From a checkpoint of a small mixture-of-experts model trained on Wikipedia.
Size: 14 layers, vocabulary 8192.
Experts: 64 experts in each of 13 layers, 48 squared ReGLU neurons an expert.
Training: a variant of Muon for the experts, 308M tokens, 9391 steps.
Below are experts of layer 4 (counted from 0) of a mixture-of-experts language model. Rows are named router (the router's row for the expert), gate (a neuron's input weights, with its number), up (a neuron's input weights, with its number), down (a neuron's output weights, with its number) and show model dimensions 128-255. Each number is 500 + 40 x the weight over its row's rms, rounded and kept within 0 to 999. Numbers have three digits each.
Before each expert's rows: a language model's description of what the expert responds to. This comes from a sample of Wikipedia text that the model never trained on.

# expert 16
What it handles: Tokens opening a new line in lists and infoboxes: line breaks, dash bullets, pipes, opening quotes, field labels like Position, Born.
router:481582515456493452504490456539402555483579492543528527462453563512458509453523489542525485498466448507442512486515583510449456495460466472459489508559493540499509524517553498511512537496522539462453547493513530497486537490576489481457511478613483471480494455492470460551482535475493533478448405484462440512549568446454473473550522565489477474523556520480535526489512525465502462487454
gate1:465576529516574483505546556502557531505474500507562460515547497479489524499563478482458497481515515519577505530454505448529482450530497507509443462523488548491541429513495438530560505562493540490535387480522522444466464481495507579441481513487439443462496544475404439541487476491561567523556450508486458472439531525450470501553502506470445453458571521493433482571452475506532458511519
up1:512551526494554530496488551429483549545483498555520535528491543447479560500554484495424528463463376527544512519429502472503453473533484541460474471469499507512519475420543477461487513533464476477527433445501553468474438542478541555488414517533449489508480516491473481545409523471494550466488436472538406514509481516503481515556516481525314557504506560527449517565490518500529468494533
down1:460528557534483548455516484486507474513522492410485527543571473489488469461500519462467430473526531467479505498507453485538444474484433485518468551517490518527519537521506518538470444458506456447499505468449483495432431495438532580424520494452529511502506464503521468489515456449531504511502521571493510476509473613455467569515487414495505470566456528473497461494515487508418441518420

# expert 6
What it handles: Spaces and leading digits in table cells and date ranges, plus single capitals or word-starts like pr-, al-, b- in prose.
router:468523488458450466544463462540464539459545541549540540451487543543470458459542450531463469455465453465465531453549536545463468531455463471458538532543461458453545539541529461544458534458540545462463536466548543538457539525538464541441543459527540453453539462555535463525455534455528540457469461539457446447536515461459470464533537537468449461535540537456547535463531546463451455453464
gate0:539452518544425501498429478505477465512564450545560584486445500530488447501545524522428489436556542493438588493537500471536522486411504510526459570471440437535549491510497505516498529447468539468540522422545535486477553551492506438482558418535507470518531476583581501467507513467544548448549527479485467525565469448578473567533474540553549461485505538463515558530484518525472509513578
up0:583506448532449585479545521508473438550459490520522562508471501468408530511493483534510538514520506506502534472506573428528505588507476486561555460522486410510516531488471509536439512418508465521587474456514510526493503548539471454497478483451513512492566487477484489438532531550497514539527561534476501532502506515574486509485476529501489467546479516403481460495457528517465469456544
down0:485542568423439490525503540474493456485481495523549502434528512498503514556479591471542563541493549585496401527459521543497511561506541517523506482557490511436463454446440431490450554522458486500529528537548458528581470511517454529485530539434508476508450544464483447515557422492555544489421541520473421588468532520488526500533449550456475500469500458491448499479491474476523526467521

# expert 17
What it handles: Content words and word endings in narrative prose after the, to or and, such as fight, dec-ade, cycl-ist, her, performance.
router:463517495464457462548460458543466544458532547537537540462477517536464457456543465541455464467451457460465537450535524551475463544450456468459535543541466455459543535542531465540458539456534549463472538457547541546457534532547454536477546456534550453452539453548551460531456536459538534453457459549460449454539518452461469461540539545456455458540548552462538545457534542456468458452449
gate1:473448522544475459443512535549478512466538470453570543450509515571505441476535485503431504495457484577512521483535436478510458496483527472472526460458460524475501534541482506455540555484541505480539483500510579522476464482428472496517456468525478475462571480453536528487483530517533543410506417492536474505502547455531516439500510454529594458523517521447544509506566487514471494473601
up1:522491507469531500533487476505533490536546507588466464507466545502508530536512520444579453480502490401510502501472522530508620485511490548484454538508498489566430413454515557532475410513501509578477523538476476521510530470610510562422508487411550546525478565564519488531538468413489426584483533497496531516463474524465541547527480540465451474446489545477440556544505505484510534515441
down1:558452460525517505520463530413506576526539401440517508495480512493506486565475485496547519437538485493465543545513514486555442542510540481446465458489526490453538497481527457550548471530468518501497561459544507468566515548540494482519491551515539508493464514440563429594488489523467423540548533552459458479520558521461509480438503496517492481505505517538481495606484466592412454529535

# expert 62
What it handles: Periods, commas, closing parentheses and quotes ending sentences or clauses, also abbreviation periods after initials like William S. and Y. blandella.
router:419470553469437469539416449521460507449582530537547527493451573513439473498505439502518487510450456498424567490536497505521476540526502470539521565538459496483522536508507461509389502461504547470484493423553494509458521584544451534528577438520510492501496462509500479588481494497526486478535456535453454483546457447526380460534498538523479512512608494423542482468535517489503410483459
gate1:550547495457426480442571549598488495516530534460491416497506488429541474502548515498484399516501481521514487556498486495480568478504486525463508507555471495513489569591435529461472560522486505525478497488464599384502451522484484496499523488533486453501495500525506531546508495517516487639510377526467504515469547499540466531542538474583584570523542480452465465407513549443511520501540
up1:433452506532520497555477421396491525446451484549492576465502476554480527522543477523531594446541512457449516510530551561541489519528469497530497552453485457509528492453535475495535408473489494536525441481556442574512583468563562519492493462465510533501534449474489480465491460503516543387486559487515501495477495519493562520530432529480463469494444461515520527572487494481516411518502
down1:476538524534489468561493496518457500522537541484436469463487382489525551438513543466492514529423479459474457542510516543588478504485499582515562473512437561432606455549562516543510533461484479528453578517517404448491512547470493519497423533473521467526478535531521536512471536585562526464519487447484463474479499531502472456516484511480495543546513499534491522486467530511461457545469

# expert 47
What it handles: Digits inside years, dates and measurements, plus word-initial stems awaiting a completion, such as vert-ical, pr-ime, help-ing, ump-ire.
router:472522501457461468551456454533459531453543541544544546472487542544464456471543455531457461466448452473463526449536542544457464548470464472464544531541456456447543554544533460536457536461539540454465529471542546548456536535544458529459539449526545461455534454551537464515463533457527538458467456545457450453543510461461469456542541542480452455532547550459533539462531544463458459457460
gate0:467468470462463472565523470410530454521548502508478535548555453500533454496513451461421446453472493544531451547504517516423481514525464567515479520457477541533476552511500514559479450550503466528470484516511524490507565488498524512432484476534549465448490504485510495531412536495481520498481487561511422520519558491500413455485447510455466494516504458451528490450581487496479463553492
up0:539457520578451494588551486454528479502475436495568449488464476480542534542555504434531494526525563550510485589500437506535508530518548490505504520501431511479530489475469506506506505520563474498488485475520431394502495498474525564490521560522546495511581569532462531429518463530577505484451553521475473541522518527469540571583431479544464466427455541513509533377563493528471533518453
down0:438567494481524519496501470418541494502471508407440472448490437519513448438501584466454565583499500520507552431537563510488580507483518498510518492482499528493472469504563501525492520417483476463496518491518479548476448471568466444472452530500567545504442525516532550519489519480497572459373580472515437529489464490495503527519509457468488540371459435515555517594456594410459477491448

# expert 42
What it handles: Past auxiliaries such as was, were, had, been, plus legal or formal nouns like legisl-ation, Amend-ment, require-ment, establishment.
router:472513492464458458546457447539462529457552545542538545468477543533472453459548460532463462462448465467461539452533538550467451544457463466463553528534466443448538538540535469535470544452535540459470534472550538548455549521539470525466540452537541455460539459535546461538454536456519542451466462548454448453540556463456470462545541529482460461538549536465540542458532550459461451461470
gate2:495488536429443565546534473532510523464499536551551524500499488445582460556492475539521533468449479538444540514505465493529521542470486460493511486454470509443537593568505484453505497471502500430448534478416503516559524492558509475514538463497478513499479518476561453470477468394512474467439507506460515445480507523568452507555587512546503498499560532459462487475535442453439495526492
up2:488569524459469491568487477497538500477527532472541535451480540472519602468453519470445508463460542459508442465551455501454473458525447488568533453545610500478543537478522584492454488493561489490562562529546560451444492532492562513444488529549528495484427510587535502531545474467510507561489480463497522480553453486499478420522478556452545503508541474495509538453505430470419418439511
down2:471538518529508431486491494525557516430500439500540528502445461487482511442506488475511478469494493540572440531498521467558480443457475500458490506550522568462434439517504468506523497499512516477435459485427479516554516477498565476433501506492602488503498409562550470564462478496514503514555465529448517520451528497441533497492457474423534497541526491516541511602471514497480540591487

# expert 26
What it handles: Line breaks and word-initial capitals or letters after a period, pipe or colon (U-pper, W, E, The), plus Arabic-script bytes and Roman numerals.
router:465521502458457470551457453534478540454537542539549540465465543538472460458536451543463462470451462471457534457540538550462462541454458464468545531549461459457540542537545464532469535461543537461474534468544540549448535523540466554439545459531550457458536464552542461533459532459529535456461453544456456452542535451453470465544542537480461456533543545457536530458537540461457458458466
gate1:489493495443430435570481517468507498431517512500534501505502516503515504527467493510425551532507482496501543549511540471546444509516545506475501523529496542496478511503514453507524468499478524450417555535462466521444495504565469487488576539475583488423510494541553470545519481519509482520477456527444499540496453491492525521478489525483465516482564525472480555482474498518414530471507
up1:458486522480490443516499493488505548438548545526561465468508442438519490537427509514393573502502465468451562498509560499502447492466515528506489501525512563510449487482527455477516508533456507502436519496491480500431521504511494486524526479505587522449513479523510457547484504490538483473501455540476528505497475525517501550453501508461486515503517512401481533512473524513432503472510
down1:507522540531498478476514467457461470520535400461468513443463538508488508465508539559475449431518458519507482565449499533578478583404471452505525451439439547415430490568460475465551533428507556502519470541398528498562453540494510482527530496525488497434516447491490501481473442468469468525491434569519514536537510490456519561473475472488506479511577470566536499470466490519426466531526

# expert 35
What it handles: Pipe separators in tables, plus verbs and prepositions that precede an object, such as contains, with, the, to, from, has.
router:472515502459458464542461460540463535459551544548540544475464545543468453457545451539466456471458465472460537450532534543453457535464460467457537538535453444454549541534534464534464536457528524463466535465541546546461546536543466525447541455533537452453542456535536455524455531455522537459456461552460449454542539462461464466542538530474464463542544544456542540458524538457458454453465
gate1:492572510506426537491490437530513487478498535494503496594495512535523387479457439587556468501469462462417577481510477512493461488481462584512539467454515522518542426518490560501429459451513501505514516486495515550460441507487476516476624424503519444515508518612553459495480478571508461467495481486453501515540489509501503431454465494492511524499514485534523498460474508488500511540511
up1:529501522513492505530511481470537499528480532522439511499511469464538504527499513475430508504450457478495538521499476486480545512495471529577575523413500478458473458455514499510528443481475511500604523516484495485541558496540434510500534519500520477567525509554514487474509513473439448557535541451506550466541490501520513557443438555541542533484482547555489550556513488566484517445480
down1:534448448507520538503535446527470495497508512485432491450419491453499512536480539519499446467395535475491449508524571406519531557624552527493498518459566444525453521472509528499524510547456530595498488548523443452437534539471558421422492530432435447521534452421547461476510539528435477586495506551484447458492506458535498513549561458536561524476445488467469492452534523506491489513554

# expert 25
What it handles: Middle and final digits of years and figures, like 2018 or 12,888, and words like States, York, World, year, stream.
router:464526505465458460550464460541464533448548542543540541468462538523468454456537458533460464468458463463460531455535538546468472543461469468478542524539460438451544556545531470533455537457542526464460545461545545541456537518540462540466552454534539456457545464546546458543457535458517539460470461536458452451541528454455464450542529527474456459537549540458544535452533545458450470454456
gate0:483497532437470421506409429464475540518485556537541516437539487533556433536531467526391376530536451475435538481542477454537419509575473536515491449505483523489457489503532494520544503507455574480561468486533489599481484470534533491524659519450480472462512508527488496484544563552511503522561504549513499474484508492478590484590540553469494429560495525521414577533499570461535496446512
up0:502444503459498485498451490530451519508455498476513484492551474463533549516500521500516498559484487523474506514506497474472449518463493538509539491458516507492480579497512528550530584406511493486525467511446399486529470470533568474492439489451514531429513504443445516498484492544581497578471477396422523432556546479546500442525464508534430477475479495546508490546431454489507480486569
down0:502527547467493580509444525515510412513518444471439522494468494483473522574494446507566506564528522482528556564474486507480527564509512480513470481561471507480434456561412502536488452515557512507510458533542507471591462524522524501549508559504528524594436498475548468528564480495448512470506508461491472453452514484442489449552462453456466561489534510510411489527402513469516526407473

# expert 8
What it handles: Final pieces of proper names and place or demonym words, such as Maced-onia, Zam-ora, New York, United States, American.
router:468522490467453463538467466548465530451547562535542552476491525549468461469545466538462466475451448464462545470539536540466472540466468452439549532528464439452551546548535460534454541470545534455467550475542536542458551525543466566473548465530555452440552463540547459508460530455532536464463453531460469454530522458456474450550547532468456452536542527463538540449528531459463485466473
gate1:493569521466488530538491507507500478534487477400543491568565485468437525461489559490410533478508457547522474519494439486554561516464511486500551464492487556487522521556531547470565532464538440544487532518494498568471542507542419496541538467534514528557466457505510522530525475470545517484559444483538416521522492432494475554611520562492447489579542561427513477470545547514494505529455
up1:510506458531574488490497516561566399515496491592426543442507500477540482485489466459523444507469504528504474460512479510510435537485570444519511499494476472514532509488504515427520392535502469490525436448488509443480479512508447524495498504491448390468549528480486516546444490493409451485507522458499431483456479604539503521506499498546550507541494481567483452554478450582440455488517
down1:390509503486522465601571495507535436456554482536495503544437469588515494516527413506492492471481505542487529481530483479452507595446443493466566499447555468508539534501460437473471586526503549527540529486502575459461505569479486492409486473494489499455475452490551498500492449495549504499473461511488487468512474565451485463387502398463529465484547534511472541439480497515515466435573

# expert 49
What it handles: Middle pieces of foreign personal and place names, like Gina, Panathinaikos, Irina, plus spaces, commas and dashes in tables.
router:467508486465453453550458452537469533458543546549541538466484528543473453469543453536468460481449462470463530447539536538466457543449457466467546532535462459459548544540530471534467538459538534455466534466545537541452543499544464532448554457532529458452541464553543465510456527459529540458456462543457448445534510463463461462546544538460451463536541538457539540456536536456452452450469
gate0:473547512506511534492461539557569528518494515423542511505444540458498506506526501533469429493489509480491492463495534483484450547507475506530477552531508534502517540530590554557423525475547462508490399536582553473372461528489452515488525488557483488550552516607575443556563532453509445491501453528445497426531529497505510472537487454535472459594521504468477464490483510556551492539519
up0:541452492494530476517496540495479495563498487569553468468459493530503422447417523513582511515537472563461478510490465546520541529501506528509519422492543539426477438466430516520473478556481485494550566526439490468595508460527552508491529511465503533483468449431466523486490464539488514558479527552511468557485459498537525549456494559512569541416427532475512560526451476461501442502482
down0:496410544535551550487502441550567505467516486518515535404539502522515490508480517543532545471505482497505545533517480498503464483493426546506473505518545562530571571462601388520503471471484473479522536500539513513523553491468492495548501580435538550557438513527455494559460565523474588539513467486543507489526451495516509467532490580481421447471558512587479504466486478541499484445483

# expert 31
What it handles: The articles the and a after prepositions, sentence periods, and opening syllables of capitalized names like Br, Mar, Car.
router:467518506463457458541456451541466545456547542543539537463475536542469449455539459540466457458454459457459550456536524539466457532463463474461534528538461458452544537540531460536465544456536539455470533453540536541458538526544462540454546455537537451453544462545535456527455535463539535455466460541459459459544514455456459461545533533458458456540550538461538527462540541459459450458468
gate1:490533510437454509552508438514510472389517510495483511474450490462518500518551535552531503489549454542515479479465474540475408508575476462423497588571459467471535483527526468508505626489505519430428498525532489506499413508459487491475591512506458559491484428442377518492553477467500501541453468468518523498480491508490458495498455539488401534524554562503538526406518553558494526533537
up1:510530481572440501504504511490462510558512518501499440569484471491516524508509503467489521504458548460520493505512512459504540501410595504512448476460524494515473416467473567502486425495501494478579535495504507476411545485535537536484446442413555490505518575604568488499473529531540498476541525550462471465507532462532502432512521487451561494471426446470490435555516444478473490468482
down1:481512502517516440567552531504470464521535546434445548535475510483525561509459518445422563582513478528441529578466529473499522542536571572533492590377507479494474517465450511485492410462551431553461523455543505491465567556502527447512489448493509514454420484523568537497502485520469463464480476498510512506521509597571596477520532526431479486473532590522492483460469509524492533515472

# expert 63
What it handles: Possessive pronouns and "that", plus nouns like film, team, club, and word pieces boy, ition, table pipes.
router:466515507467462455550468451544456531454540547544546548464491541543461455462545452535473458475450453469461532446532547543456463544454469470472534536545454463452543540536537468536466537453538541448469541473539542541460549518547465542454549465545537460455544460541539459504456529464531541458464459533453448452540522454464457461546542534457458460536539547457533539462537547456462449455474
gate1:505481507514431496523469447534447536506492527479523464580527486521505519476571488441549544557557499429575534445460485563463511568511461472510521515545514532450413503392445455474507624572519488503560580473582565501442508487484534541504560525483532463527516543505458515477546535473526528505572439527530520493384455606445494484502510547502464516455512495522479522441554526479456511507494
up1:465446540490509488434498421560416512515528526605617531476512466510499518496543511528501481501544522468496530510494503484489462572520493548529504485573515523434430463521484477544460530587562521442517504468499513492488496450512556506518498494434465507546515561459529507477498509458525560516559535534598475491403442552498511537492484561497488515499528506587421552496543482512492472496470
down1:554472507532553501474487529496575506520563445463488548585524448473447520484492572491474525450500532466530560557515526478488560507529516478541529536398511491506502448541482515525533447477511493543491401538443452480489467560451547554500523511499550481539469506489489548507434426455472513478407424440459476502512568615460510518519471507544525487535486502511520484375500515483590469513562

# expert 38
What it handles: The word the or The, especially after an opening parenthesis or line break, plus digits in coordinates and odd name pieces like Ol-iv-ier.
router:472528496460458458544458455535469543453554544543545549480492541532477457458544458536455460469456457471465527461538537546460464537453469457447543526546461446454541542540532457527461547461539537460460540467547542544449534525541460532442547461526547457455534459544540461530455531462537539460461454543459448456543509457458470459544541541468456460535550537465534535460534539461459452450462
gate0:555530514464468501544523496522481491494565524525485568508405514503452488477586429512455464518467508511488483495492495486514499536446500498518562465518500452445538377520437483540522563599524498491508439537622557495489548534536508488500635527524546481565578449431510438557488482475542488567475476561462480485500420406493504517468549459492454505571491449473480518520499548498511506514459
up0:474537454570484556499494504433411474527489433418506449561557518525502542474524531462588495511514528511499566559489503456535483469486532483515488459421557556494476544432509515486461489429456530478492504476429481500537475503509532547486440557438427526466524452506399503465549538563449506462559529497512539528534509529452496536493532546462591503456443532539557428451514439461453517524549
down0:469458534532477505503493466479524518452467455547531521451497616511573445485483576534567521531478482508484465539515519483511516544526526504469488457518437520473545469549554389516443495487483573428532552455487523442552492436509492527614532445460611502462486460519453507525548525440466481505539431526483502450410566534460516513521530512461489445501472544537496487535436515445505525461546

# expert 45
What it handles: Month names starting dates, plus 1, 0 and other digits, line breaks and spaces in tables and year ranges.
router:459527475461452467553459459541464536447544541547541541457466550528461455458545451537475463471456463471460522448538545541438455537455463455468541535541465450449543537541543468535466533460543538468474548468545533547453537525535470555454543456523542461460539464541542461511454537460517536454464462540453448455531524454469473460542535536462456462536541537454537533461522546458456461453466
gate1:460491465480481470506479492476472518477478525471459565459516565514487542440552505503507441507496523463435479482580504466494469458519542465454467531436490413508509442521521536554473524429585459501497497562577456592439515547506428562462495525489470435499511503576525439470493484448504429513509545502442492443521465480488460537507478511484593489497573520461530519414502505532486517484523
up1:547403539583507526509514468474554543541565484459502475468492473438537474519465540501544499532481462495500537490444458592520528564504506509541539458572507581465489615495468448416548559603453472568507503530466530415550502485455552459503447476498531600503516504451445478558471526585524533443461446497521443485480524502524577485529511539452429455553519480540458545572500501496564490537436
down1:504534549541468489525482514484529439493482549521492462553543561493467443446461470516417472501527481471508458561481546503465480549497524544428431522539550412447538469567572552495508528497620576539498477484574552433508530548492569569483496460572446449456464485537430446485481496441478513461475405539560484461485481472552529476468476479520521417466449510507473524416568567451522541510521

# expert 13
What it handles: Capital letters and first pieces of proper names and titles after the or of, such as Port, Grand, National, St.
router:471512489459456462555453460539468527458544542547545539458482530547471449461547452539468462464458464464460541457531535545456463541453462460477540530534453446445542542541536462534460538461541534454471543464546544538459535521545467544435539465533539455462542456553550458532456539457533535462464466545450451455532523463451466462536541532472449453534533549451542535460536537454459450459471
gate0:527490502465474478459514449483522491491526453539555457508522501556518453467511493536482453493471486467494505473505594516476509560516440521522462389575484485429514538525545511491401534445572506514523496475436494507481526540548507424525571447541509455507504457492476527486493544410533528541485536525521563432496475525486488569503517510504517452474583453507514484475507545432527475440512
up0:439562503553516546540500495521489449447414546392505564513493464442479490553454494458461581564524557444479570477522468505537522458518470501525528550486530444542448471431485560454559520513435472464467442481551504516478469502502540631490512516485454462495506496479566525495532510559533464499505514463560386491468515453477444479534552510502515553487500514522438464450467477539517500503475
down0:481509495474412490498457492489532479486526512432560488474600478535545478479526554509446439455488497535489458463548509475427474476543495510520528610476520465471525472559518418449493576542505486543520551474467440524511446445513586555490517532503526453470492607522531480464451514495449469446432456472547477468574460450514591562542529525535460456516543502429530463541523519523467489488467

# expert 23
What it handles: Short function words and common adjectives in prose, such as in, is, if, an, born, young, plus digits and letters G and F.
router:467530501454451463548461451533466533453541545549545545464476542535466461450535454536462461468448462468465524458532540545453469533454454478468531537535465455455539543541536456546462542454536540457467542461550544537463537530538458535458544463530542465458541460553550456530463532453540537453452460532463455451547514451465465455545538533472461461532549540457541543460535546461458452451466
gate1:485501497387475485461519542514501600509550562561446515468494519514503490474521509496509497485494474462497520529495458471513469526494513491508553481495510434458535452501478524449431522459530414500524511481571511603501541503457441519452616525482563475466453525542523567466445514428487535429585417479493423429559505541431483472489572530494467573496546478558559443402475434469475494479510
up1:536535516474503485462511527495475567489493509471485604478520539512579527530520555502541517534499444467555488544511533482518523561457465510482528507500538492412540494471465512459435473445495475479524571493590588545469574516486472525463584500503478535477499535532515460436522495453489531495574443486525474476529475533366486501436542530515447531511600436463563450420507450455507496475521
down1:480518481452499523501463487526452523544483561457446475498480422514506509448439466498515519439532489465507589457486455483527504555496491496450488504502401563489482516475552581536454503466496477471516486495499420587490470483525426561517501473474452572439529498524493495471521468482533504554441511529493529516492500479476555452522520533527522486524499548502578418495503512512519506454502

# expert 20
What it handles: Linking words such as to, with, and, of, by, into, would, plus first names or name starts in tables (Chris, Jam-ie, J).
router:462519484460458452551465462539467544460547554542535552464492540545466461465538460529459460468460456460460534450530539548456458535454457462470538542541460436457548549539533474530466541454543542458467543459547543544458539528539459548466545462523547455450545466548543463525464534452532540461462463531459455452534501459464464465540537533459453456539542527457547536455535543460468453451461
gate1:482531503489532488478492504487463546450520515511544544551519485507508453541553532457456543475456544525501554537523493574502452528489497521546559505540541502466510509531584432496492509570530465527502546456520537585498432496517482562477369496501547460478478491503497505516538505440439519444518472521487465430528465463423462481472524440489432462481536551507451488505501495458482526517443
up1:508509493507511476490472476562506520524468521561513466585502489494504471525464614515490504484487469550514480547476512465502419480393462561511542514525531498481507472480515458526494492481638520533468481452408425558518493520564486478478459482504534461486512492481551479545512475441475532512516508557448451470498468391483517545466489526490449491483532449486537486476512436564488509504493
down1:515478470519533480486493481465505484468452497491558531466465495515465507535451505521474555494483506527474521453531434538496468489488477506463446530525534431548501535461446475452512498416539417518461558474488429576495537530436456465524486530487553499512449498512533558563535523406473500507509538470544522556452485488455558514502475445533603542464501446517481560448485498555528491406517

# expert 36
What it handles: The, a, and and table pipes in stat tables, plus line breaks after infobox titles like Single by Kid Rock; also -ual endings.
router:461516485458448457554454455538462535454551544545539542473478522538468455461538460533462459469462460461457536455538536544441468539454462467472533533533461457455551547541524469550467549455532530467463551462544540541457532512546462527439548459527539462452539462545542458531466531460528540461461467532461462451531531454448466457552541546467465456534545543457540536455535538459457448458469
gate0:508498571466524527459443545521482508453412524458504428465528468499530503439540474516551505480415517519489514489506545521501514521477477550483479532471510479452512490539483465518523505444457480434538521417519507474460530463469506541549511535508516444525534483503504550446550500459447490448492551412472502483520513474519536495473522411519607492478518527567513503389427500454478488548491
up0:508428583516537536531468425477479535470516528413512486530518512469522451536555504515478543420492556444460537428421535490502523535471543531440556570488541502589488496437503450480462501517478495427505479530493498436531555501435589510519604480469467503472492486490530514451461559497523570471530475485532540568469485477486492546539475545509525542508536475539521532542491553525550480525478
down0:507555458511483443533511528456556486543545535518506508532474402425476507549457437455483533473541531561558436452507453502484502508554479483522472473520478529521446473501505491484477507466463453496460453564540501474510561510548478528513425542471544548460468439551600501541595534468507509493603497564493512467538470521528472544511536547500546525490431526463556498501435523522550482471489

# expert 28
What it handles: Prepositions and pronouns in prose (in, by, his, under), Preceded by in infoboxes, and mid-word pieces like bu-ild-ings.
router:470518513457457466547465457539465540461546541543550545463476546538474454457545456529466455456450463463461533455540524546470473540455462463492536540539456446454546544540530465537462538461544542457465543457552541544448542526539468533454551458528544458461533464549543461529453541464530534452461460541457458458544533458461462453543542540466460460530545542457539541458539543462453461447461
gate0:456520502497426469500504501501460489469510488514503561499513486482479475573474538477501514497458478478530543526410511479518512557555443475494494480449483544498500487558576490477496574449514443448477525431515482525478541514504502529518518449547562510485564467554600481484501541404475501515567473469500425442506565500494515454512460566562511403550545552424537420516481564500485495451538
up0:415480484458534456462505468474396524473442479514518435481537522480458462451498483459510472528523511447475511563489497523467481458506537460502433542457478542506532462502521487418518516554512485534528509426484519485515445524413532553481566554487458487437508545489450473589458540484533559438500500588484503481430464475503438504464421538515479434464477429473464513478468467559578464498523
down0:570467502493480480437504579509503431551461516475456514504520524449443454497547423517489527459398481544468515501516518470422589581502501420527533482525509523501575426466502494474544524538505466498494517521468491522513495459474499501507434530468439502549546470462462492540475533496575501575489405503528466509449447429506393483461444581473540507528492479548523488492465571457540505500596

# expert 14
What it handles: Single capital letters starting names or titles (S, M, R, H) and endings like -s, -es, -us, -ions, as in st-ands, Reev-es.
router:476526530472444444550457475530456532463530538537538537503497512548475459483536456534464452477457468482464540448541535529460448544466447467500531539532470427453544546542541467519468539460542522449450542452539537538449530522556457555455542437539531443439544462545546447544449529457561535460463459550475460445543543468467456459546535542470455454528528561455532525463530556455445460461458
gate0:513505486489411499450445478438444532554588501483432493517479519509495514548487535476452485485477473549522495445487509543552559467441545475497558521491420515540525522582540469516435516493561538504495444425537483535464491522527480509525540459502541493516542525561599569516470509457505481566484527549483507409525549486479523533504555455503564467561617454491512485442503506546539567530441
up0:504483468531482509468490505523530514440516504607498488514462511485518467436533556514493489522528472491480491502555524522452529534579493496488537478481480563518496523499480518507526486435518472563555530526393489583611479489453494494479434561494449453494541506524462463454413430490475520483486523495453480551537539480514485409498536515480537487504442494553525484542461499603475496530535
down0:463422538510501462518532488564461501463505555438496514464466493443463576458500479520578484508547493500538500518516489543475431510551489474505473612493513494519495545481527542427556525497483459495523496438498526569496515506547475417513508497451483476480550519500484441553469464537578504546604423475482478512528568470502552476499495548436477531515495492439542464512534539460495534450532

# expert 58
What it handles: Prepositions and articles in prose (in, the, of, with, between) and pipe separators between names in tables.
router:471516464461451467542445458536457527457547542541543535465497545529468456457549453527465454474445460466460527446533541551465458533463453464461540531536467460456540536538530468546474526455541528455466532466550544547451531531542455530425538453521543456454533464538541476532460526462535540451463460530455452450541543457464461443542538539482460469539551536459548537458521547464460453461464
gate0:515502552498467480535507525501501565445425533513468585463506407538473470503539525460506529484514445560421512539571572532470539472490506481531517494426475500487473519532527529549573539504422521420563502402523575508584493486495545540510533501454570553513457514545505467562565462450489578477518490475535541467539491417431424494524506585510519538512500544535445571449542490549436487455500
up0:511511434478506548472520481508496440533534460513517519467524551586487450432524492550470474527468508512540598409478499503489513461460489513477488608518568483491512523459540527486518439434543526584473516555490488478541532541507491520525568481469451510506522500487460616477434449544501498565612488529448494582504457494562476447503489459510449461468431557502511521513426468498539545510459
down0:456449497487525473577521524542476512499576502536417517458561541522504402483455503503521461521502559450564462541541536496491501556447538478509498511419409577547425501523539456518425599567513489474477542531501464461463555437467498569488492535506551532520531462552542506530463527504476449505501446474514575480450540509466458464513539501594437533522522519544529533467510503471518501486507

# expert 59
What it handles: Single letters or short pieces inside foreign or unusual proper names and words, such as Mont-g-omery, G-u-ard, Liu X-ia-okai.
router:390579564475447441489480476549450537492473552489544512540455475536477491492528488558448477484472482453456579475512486517498499543491471437530541586527485520483551512560591433532485515479525544486493505446557512551422503596513446507493511472527501499450549479533543500552458537446541532458480475494481501436513464494487453495513548528466476471537521537466511500455579575486453489494474
gate2:507567497501536445460469523485517435479566551465568484540482526473525512520484481548466487498551463530514504500480543558469470477538529493472473556476539513490470656498469437522515633499489524489497488495501520557464468505494509440510442454528502520463557476556460532449536545538499510503487409469448510496600508509482482525496558585499602562526534522492492534498517464513539478483501
up2:545509517454539507460419475478516452479603500470599469528521491522536521493475490550559493489514467540464514508509487545469471470568504466544509578436495486468502620504476461518466607495548522447516490487467498516498479504463480455524470456550529565493520495601490513453507561566510491489500465509452557510566507443454475459455560520440636550531488522506460515557513507557528484491467
down2:466522589491501546560485531481522476441509505502477455470539553575451482447519517503550440452551407524454458561470453470463421500508472547529518473496483558510524563404539503461444500544541484455493511533473499561485554483552479476517532480439511510515470502509500499484539523513526572473501529521479521416475470517497498505445537520552486514524463473386450503525517479400546451505544

# expert 39
What it handles: Common tokens "the", commas, "and", closing parentheses, plus endings like -ing, -ed and place words New, South, York.
router:462518492467456458542453460542458536458546550540539537464477531534474455463540453540468471464454464462465531444539536548454460536450463477463542539539458441454542541542533457530465539449527533460461537473545538539456533521549466549451544462547530453450547466549547457523463525459538531458459461540463453454522530459456461467538538534465453465537544536458542537457532549464443458461465
gate0:474480500464507482574486444513446483485530515560565518535470511524538476490461490523511416455552522446393509499519569561458472481489550510457495532497467409503520520592520513452506493419474507546494479488494451536452532513512512462454512502511515486508458511492473478430464506525485583532563496524496480471551512529502489542567471497519535399534537562490525453504453556432471495483530
up0:493531454526534473523473554465462497474473559470455495479559461484493489430574493505481533545548463496504517487492410462541441456489468494564530493538438557511504488455387441528468444536506482504441594496492478470515473500515587528531451443464515498422565489492579498464543474515506507433478489526468588512534482449506534483400579413528523540511461477477517511570491502465523542486489
down0:561476552514470552555535528571534480538477498464524548596501557515475551536528518497492482561510471578482449468450442503492512421470472539504479589565563561528421544496486530456480467463479561458536527442462486512507484494448479538499535551538459513515495520516451571503464497503492490428490472512471447512513538478476499405466458536525533478554459463441490522501532432540504554554513

# expert 10
What it handles: Articles, prepositions and possessives in running prose (a, an, its, their), plus == heading markers and word endings like exp-anding.
router:467520511463457465553468457540466530456537541546544547469491547538466463460542461531465459466455459461457535446539532542463470546459467475478535529533458434452538542536539449538463537456537536453465537461542536543456548519535462550456542465541544456456545465545536454530470533460533539467464463542462450454545518453450463458543542536476454463540546545462544535456526543454461448453462
gate0:505534475492476477518562459557399473465397466534529503457498492531460542481561450496496496481448456425559454512435516497468522510523438509489512494422513557487486542429448470555563431451556541523521572500551473481471503416556580510505542529483568468570465501498433526453498485470475524458468484518481445533468545439522540494573520521431483498537460506440461550555506567492547482477493
up0:547530514490479505474444505480471545459539550519582525616479460484515507455454469515497522483467585504533546518475396427465537500503594505519503512467481492588515528440465541485413523490485474493521519509565495537504512577499484556486555514504536530534518499509485479538525499548506470488518472502467540543480473500490475478459498500482441501474383502459501463562562505510582502509484
down0:517486520505499464516576453459457466474469443492443569488478491550436470531472562482503529519488534471513543536498459505498515493520610507480554477424476460499519464541511511490461494491549596546539520539506439493520595552480424540481516545453451511485460525475517490563525537420521375548566562490528555563439419562505490547474549501547444487455452460495525423463490442525503526485442